config.yaml
router_score: "sigmoid"
routed_scale: 1.0
init_std_router: 0.0353
n_head: 4
norm_place: "pre"
parallel_block: false
init_std_qkv: 0.0234
init_std_o: 0.0
optimizer: "adamw"
final_lr_fraction: 0.0
steps: 4285
Below are experts of layer 2 (counted from 0) of a mixture-of-experts language model. Rows are named router (the router's row for the expert), gate (a neuron's input weights, with its number), up (a neuron's input weights, with its number), down (a neuron's output weights, with its number) and show model dimensions 0-223. Each number is 128 + 24 x the weight over its row's rms, rounded and kept within 0 to 255. Numbers have three digits each.
Before each expert's rows: a language model's description of what the expert responds to. This comes from a sample of Wikipedia text that the model never trained on.

# expert 37
Description: Word starts in music articles
router:132112130094106139150111128111162122164141132098092102123123091138151117170124145101153144107115083109130153139103116082110123171079125105120097117122140131134113165118116127133143167102145100112149111141074135095131120151122127145158098101161148137092156122183117097093118151124149130099107128112108141159104135142131109158138159117143116135158121152112115158186107149112138140129132154101108094133136097134148124146173139096125102120095109128085148165115160107132100129164110113144144121135080126138093113154144069152135141165070118114127110134123080138122128160096127110168125131181122161148100142123134123160181180153128115113118156169146132137108085115172163103103103
gate0:126127120079101114104104110160145157148144120104124139124110117135138146175118114082135152137148107097133190093102131127096112173107122138116110118094164142132126131085122139147171124082116160158144130165092143096120114144123099120148130090150172146100140117152124103108153104109168123106128105162114169141112110118104081156147135147150133069123151167160116144171134158113155103131112148114153080138156114133129140120129118128122138074103128125115155173094163175127108139153133093111124119146117118100123150112106065140178137145126109120106120123135091108185113157148150109132155101154145136120094111158118113123123118139171105139161132162122152154082100127130129089109111
up0:134111122176161119158138157132111107115124145129120108123149146120110105069152152170151106112089139158141073161160133138142153078154110125129142159168081099125143135165134118116108124168144104096106143109161098185123157122127166126081120170090082101156116129112123144148115159157078131141114120083124105117123150145150151103109106103092133182125083084103141120100134098143119144147158111139111152148110150139137119110125143126152140156146131126136099085155091088154131120115118151133149127115142139129138114146140189119081126107130158141154147130120171132085140119121122154126106164109101112141159165113130146112131140115072134126118155096129099097162153118118131165123144
down0:154098115191173139118167162145132056091134151131124105113124129152113088093149149144157132134104110173151078146137135140145160093141114121126142133144126097151125126152130114077106121129156135099108124125155084110137145088150140161094117138099098106140109095136124114151129123123114093130105128127114104113140091114114118106110167148098127200095102119128137127126147098163176137109168100136066164149142125143108104128106109098161105122174159107140097082179112098193116116137125150111174172143112148118117133133139130092112116114148130119168143114141101112106121165130134117111086136116130124146133167079126124124138110141089126125114141131124099126132131127128121152099112

# expert 14
Description: Table pipes, web fragments
router:118164165130132117160106133092137122134129120106115168102108072109153113148123160145109165138086103118112118149116092107121169130125090090099129074095128121153097168144151157150130158108118107099084156111136118158108150148103104106133137084119094121092166127169117133116146117101131142126109124086099137153142118096103131124138132150107098140100126098122115096176133097131128111134110152167106144120124121129148084101109121116146109131098124167092182167104120128170102184073119114147140149094116153145098137108135077140140179153111140129142157132154119129144134150101166111162101154144109156118126140117138125124141098144109081097115100147126149136126113163141194136121131
gate1:119121140122147104142129143147133108112155172091135089128108170146082130135107120108135169123077122096189162126113131083139118049133139153119135134135105125133138166127138105117102142073136127140105113151155095138124100132137106176063130143130101131157137132120127115139103150120123132110144107148141106144116151155094139121106137135178118160119120137116091165155116098176162109121102142072109130113146183094118147135102149119158134130135173117106080119150114141120133161156107122111134132159142073078104128144145150183105131092095105113145098130097157093117124149115096104095155136153143103173126123126147140136163146132151138096119161121136149143115148139095143117126134
up1:085119177140133099119117156160100125130119155137153100093087163097133096133125086119110131099132143134123129110092118112137167135139126165103138146108148123137146140122120141125174103148138101121138116152114165096137110121081161097135094153091129114097121116107118085159104110101114129108123138115151107159169129106109143150098093118155153150149141116212128111136141081121160185125094150123123109121149142078102146131092128131146145126107194134146159105100089125096158119128156173135137111144147104079124113173094131105135098122154117087143112131148084144109129154142153150139130108128153114154120147099106131125106085120104117145119159083184138124135131115108093113135135
down1:104134121112093119123129117135109124122110133162132159161135146142118146124104108125172113110125106080166141128152120153161101165137151145135137099158082114149164147131140167146165138146125145124162117105093162121116099143116117130109160125113167116149094152137103133170184152102146154158146187140151166095170131109103114109140151127082162199130096138146148107094172108120094129160133142126168156146141130111139092130122092108151091126147131153130142165161092126135169150109145144159119141096181122094099100153182127111124158167139138110127135134099102157164171101133131129091122125120096142144108116116119131123132152141162118088145131084148154125133129093144097126107117

# expert 44
Description: Determiners before nouns
router:170107154107140122130107185139185097166147162112123123138081103127135146137095138113123154173115093135106131116145130131140131142139127117116154134126135121091111157121144121145112145137144146123141159135109114141114149152166124142140110108124138098085130129110147127133107127091132101116128143124112121068103085140149104129121118111109147164125128136135127150165151128123121109143108135135092095148096196097165118089128126132110136113157106103092145162125161092182127122153122144156176126108132148129095142157125142170127139122059129120155062148114109120108134164154178125123100151188148124147178129158139147117172073111098115159107135133159096088128109144141180112121113
gate3:132098128140168094097105128145134142152099154135134117132147128133114094132071101111116135125123113154107143174164133118125136154104090185135139082135149103133118075117119137138133134120138151110126126130098111183123190138120116119139106142141140137134129108125144125144136129095139118132156135140097133125106090137105125129125124127180104121158092144136116105160167112138110147096129133144125115137146102153146138108138138120108146141158155116132155135095145122133126178110128094118221112144100099160081138135158129085147105098111173120159124153146115171137089117179184179116113119105141123068149152091139129121126112118104136148116099116135159057137123127085109096135093
up3:144115131120162084100127142172126117138137121106116116160151138152114101142068120137114132111125123112170127166139143129103097139107120170154136101152149114124108118145107141138164136133132133107120162139132151168098173139121110125145126151149135120156122125131162150112121142092159140160160129115056132147108084099120135140137119128165105148139096136130112123169175104123101139131139115154145112140133087148132147133166121148113150130158113121137141101111129147129080109134118103096178126128077102142111121110163135112144107082106155155159109170116113183124099158185182137142123107133129132066156173108141092106129093093099115147113110140131141079113143121063103146130085
down3:136116141154129138104127111120164122144115138101127114143089112130102092129127116125137149127122136129115131113138167118140143154133142132128118158129156127130125130149128144129135152143151123156167165136145110154114124130120143146142099142122103125124115121070139119122081138141116151128128126153141131130093149123139124126110116164113122131110109150118129111111150116155117105122035151126085075120137129118134139094122132124118114119158173118119080141147127069110159117133161153128149131113132116118119126139126134101145129129138139118113093109109146092117132102131130135099094129118255101130128113109144122135157127110116136126128111122194136109129095159128154084116140

# expert 15
Description: Closing brackets, cell separators
router:157086107143129112152110117129174113116173124120128159080133129109130118119160156084171162148101080159111115109123123173103139124150140139135092113106136137146120141156075130110171083125131139144107151136118099114134105130144126167136154078134152128141177140135167150135153127135135076106127121130124138122144094087117099126092186145116127121088129156181139115152079132138169158115145181135089112157113127176134105144140129142125110116155116173139166175146153126158120151108148147117137119109102145100123135118119139099165113114127140126110149109145117135096156163186135176115113136105127157121146138098158106137160113081126106087156146109109127141150160147103135155115138
gate0:165151112140096127099115081105128155119121115137125118105105139126147103162173149096151120090146110127097100109120159146140110129105172103124081118120140137155110222125181126124140165132126080115147124120132108101136090117185136131124114124110108141099166140130139145160099102112140146148131136151131152164149157062155151133095115161129153129102146153102107124118113106145147185107107151134092151106130150093144112150176153141138107158111074128135136151100180118118151093115155149159111146091104100107147118111160084138122121125125174101111122122156126152133142113124114164120120166117116130147132092097145086112146123117124152099130128094083145150159130136138138139140137
up0:149117105119100121114120076067127135136103110144157137113139138147127132128162133117153104110126116112112122079112184144154074139103153098170080112129129133157108204120175129118139156108117107126158111104124097118162093123184119180120076131079107147125148134125120148155107109144125123120159125146153176142135124092151116133119105167131173122111111118134125141127131155156127185124105135125124129112110179108112118141146192168134115114093112133133136143118163133146163111089105132173082115112148076101135116116154148146122097150128145112123140108149157180102156109132122179116148155114111154141118129137116093117144130146104130112139145137085115139150152123111153125138135
down0:145115125106131129118127124155189115138152149105133128132135143163103153166136106121115101115156123144129123124155117149121105117130094183105089135121122147127108104103131121144157079113107136125092154122107109123106133153130162169152170124134119118121166157098122123146099126152145110150127154137117182124092126127100103144139144106147171127172098128167109095136125146162095153156143149118127124153115144166154137155133113129138149099115147157140132088133154138113102103073144137048107137134156094121130160096121125128161120110136084134161134157137129138129143153175114134177147115135222149136096108167191098127135100122198127139138122141100114156140132121104108112119138

# expert 33
Description: Months, quotes, sp-pieces
router:111143085165089078113095116157160096112148140135108121135120134109130124151116144127134134116121130096097100104110121143084116124086115136097085124130138100144144121137128124136144174116174115146080114120122133136104104111129131124162103094145087083115135139153155152132104138115116114134106120100142124106132110148135109165108093115135142161137146082141168138132126147111142113167163130105092139153126141170110151115207142122174087130123126139137094180145148147118076165094148119143156131137109161108120126110149138087132138160136135115079127099159129148079158147105146124118070142130096160111115184145147108117157135133100087119178163144102117087090152130120130149125126
gate0:143119142145106109112114155127146076132154127112128192130145090114125097135131135150155130123124139129143134146091135114116172153103160125165143110103128152147138104131095148130153128114166112123157146149131089153120150102130094119135119109149104164087131115167164126095120056107167120110117119190127055177134145095111140097109126112170113152123126113105172163120152140145127150100118174137145140180097127073117138125088156083123118140126087117128116162103128123135133152152091135153140130083105135142098157139143097137097160125113168139110125129107124140130154144132134123097125144121131142080097126101114149130156084143099124104110070149086118153112138124141135084132119
up0:088140135129138083134124113122095161170097141140123110143125145103135123123131144067092108131096153164086120122134112146127107093153067136087091160121144138143108101109092149157117128143094128126116144113149140123128133143141095184121151150153154108140095121120119160141135154143089104128135141117095126110104150169121083117089144143100110123118104162156103097144084139123101111192155145119122079141153111186145112170150120151112128140152149111109163106116107153140118140098149120090110131140175136143141131090129135130159153124135135118141161148136136106125098110133107138170111174109096098126153150105162103091153127142137140121135157075142170106145078150160135107117165
down0:103173157115129124138116100088101142137125129106136115146101111117158171115065110103104103134114121126162175110155124121080159133190082104122168155157094145097131146093133132148113118181103141111085119129141142147120172164148145133118093111114125130112159149156116126113181139111151138091139171116169107134122132073122141101117140123084105133108085166106126167118100128118132131140123119122126108115156160127165104149091101146072158120107169141070162128124096139160151133132153129139137134138123107126139088095118096118121162138123150121114160126152100094137109104116154119147110121150090132139116155118120109173161115176105103115142140102150138150131087148124126105124126

# expert 56
Description: Foreign-name accented fragments
router:140125114098103101164144104083106090160131138132102139091135093092128125140130108101138193097149112111122113100159113124118146122135146088133113138132150154157121149141139134126151147113129125108126127122153122131143123122145158103129110066127101087169157123173109128113127108148156146108090119107153089125129122095113146126171084130141120102111134118132107151151130116106130109178146111100090129130119166120141121159150119140150089154114089121073125189161104174153114157138157123169124100152107155044122146138106100130156144154158094146133113091111118120155146163123153152114149121138098140146157158133177160109117162112095137137100147147090140093121163116109106154118143
gate0:154146142166155154098112094134150127179150152132155134109109138154158090146196117114124157122086162084137153105124131122109060099127113151110148107079103143151129082138085098111130076184064118149115151162094107138114123089070124095131139138126146114132142121129126075119114094126142106131117099139133138126113162125168136131167113163159113135124130098118080140124119149132112107103123110171119132128129093144171123117148106120110141140138077107157128152140171164111104104134133114095138153118110118118154135156149122101125129123137130122105157147133130119135119137105100135149130133115112137093140127148105130125112149117177140132147112191150094096122132098124093089094118
up0:118130183124100128100116132125094144107137166151145142129128121099110131081091127142149154129125114146127119110105134134184087127131180133135139142107102122088160146148154167114117175116086165111143102094093124148195122156152129148135095126105112185094139093165144152195157114147137143097127180133126136114183109160106122120107113105087130151112108132143122149143127118165111124129091144121159150125123116108060153090120146140154105115124109140117087110145107149150148142154175143144134143150125190102161132117082153111139135145167145136105116108148123102157139097123126156110122148116167134122144115105142133113133128110104147133137165100128100129159113150146126148148164
down0:125136111095117100111124111146170153161130097100102108085132149114162196141156137162104125149111118130131129133102104103097160121181107148129151147126159165146136125142121088168164145129158131096115090130163141108131157168165149131125136168135127136124124128087102158145118097103130126124125126126140097129105089104116123135092142120110137132129139131122126133132143109101125141101122086116114129136105156130121110173152146152137165150111106135178158096149146105103140122113095177158103124141183127111103114082147163114088147141112115149089151126113134182143151110142127158107171144175080062152141149160123105108147117115134101138170173098125131096117126121096167149101133

# expert 57
Description: Table pipe separators
router:152111116134130128105093119116138131125164139142114137098086131133126133094149113118153142128110112120092110119093135118103128130129151121108124112103187145164106112135146156105075157110172108140079159135158104116095113122146172133127148069151127152101154166143128110089140117132162142146103124149120123096123133057125139146111166177131106126061119163143128141118065117119171112158126149122093148113136123132146084154123141100099093152135116158163107145163153119133089140104145120160151167121106134130133152150143117128157161143127138101109143116172132097136143144145126151156086136137113128112130151121129106079150116133149102088107131141124142103141076204103161126118149
gate3:085116121058146133123138178154106144148145113140116089137126143071141130149100133129122157171109121118149148132146093126147178095126134177112158136113131113137167092134098124108125134118113183121135137140139099131156116148119133130171122104135122104168110122118092125114117141143131113104125117161135116150087132158173140137127084100135119043175134162109131117092124105106042111118174108104155146130131142145087129144117101137128146132141118127134157129115122119127131122117149096093122111179097165144154097140096143130078122130162118127165148108127134118128143132112126109111100131107122132159176114139151122121118143115132131172083185126129099083131149138099104135157145
up3:133106099139141111100127101162137061131145108133115124107135121132145078118121100168168141128124127093144141110135093170177126131125142139091090118135137202134091122124111094121129162119146133174115092149116103126168159133157151132169104117140121154104099156123171120107133118134089092146138127166127105114110146111091121115131121120172103142115113158198145122127133169153132076133118118125130140118114126133088132129160171074122140116114104130117138162143151127113110143113077145116068120120138093124174111125100143116111152132142139085089114142168191157106161129093137133153126139121130125112128102135190124110179090135121122131155130136131116129123123120134121092123105
down3:134143157153099116123163107117078141094138148113133119174144125157121121096129165149146102108146129095122147138059098094116122157132107131130108111091118132126117127098169119140147123104121123131143101123114119141163119111131152104141115170147101112130058127109130128115112138093124155118157088138094102149146104152138136121193116150129125132105148138156108167114136109088101184086133124106130124160124151131130127135096118108128162167115108073083108160122106111138146098145143103145120148096128108088104136127157136151140152101098078143144096180085161138133143107124105119114126105153147136106074074089116088156137141105092123080140115132124131108110112152138148147168148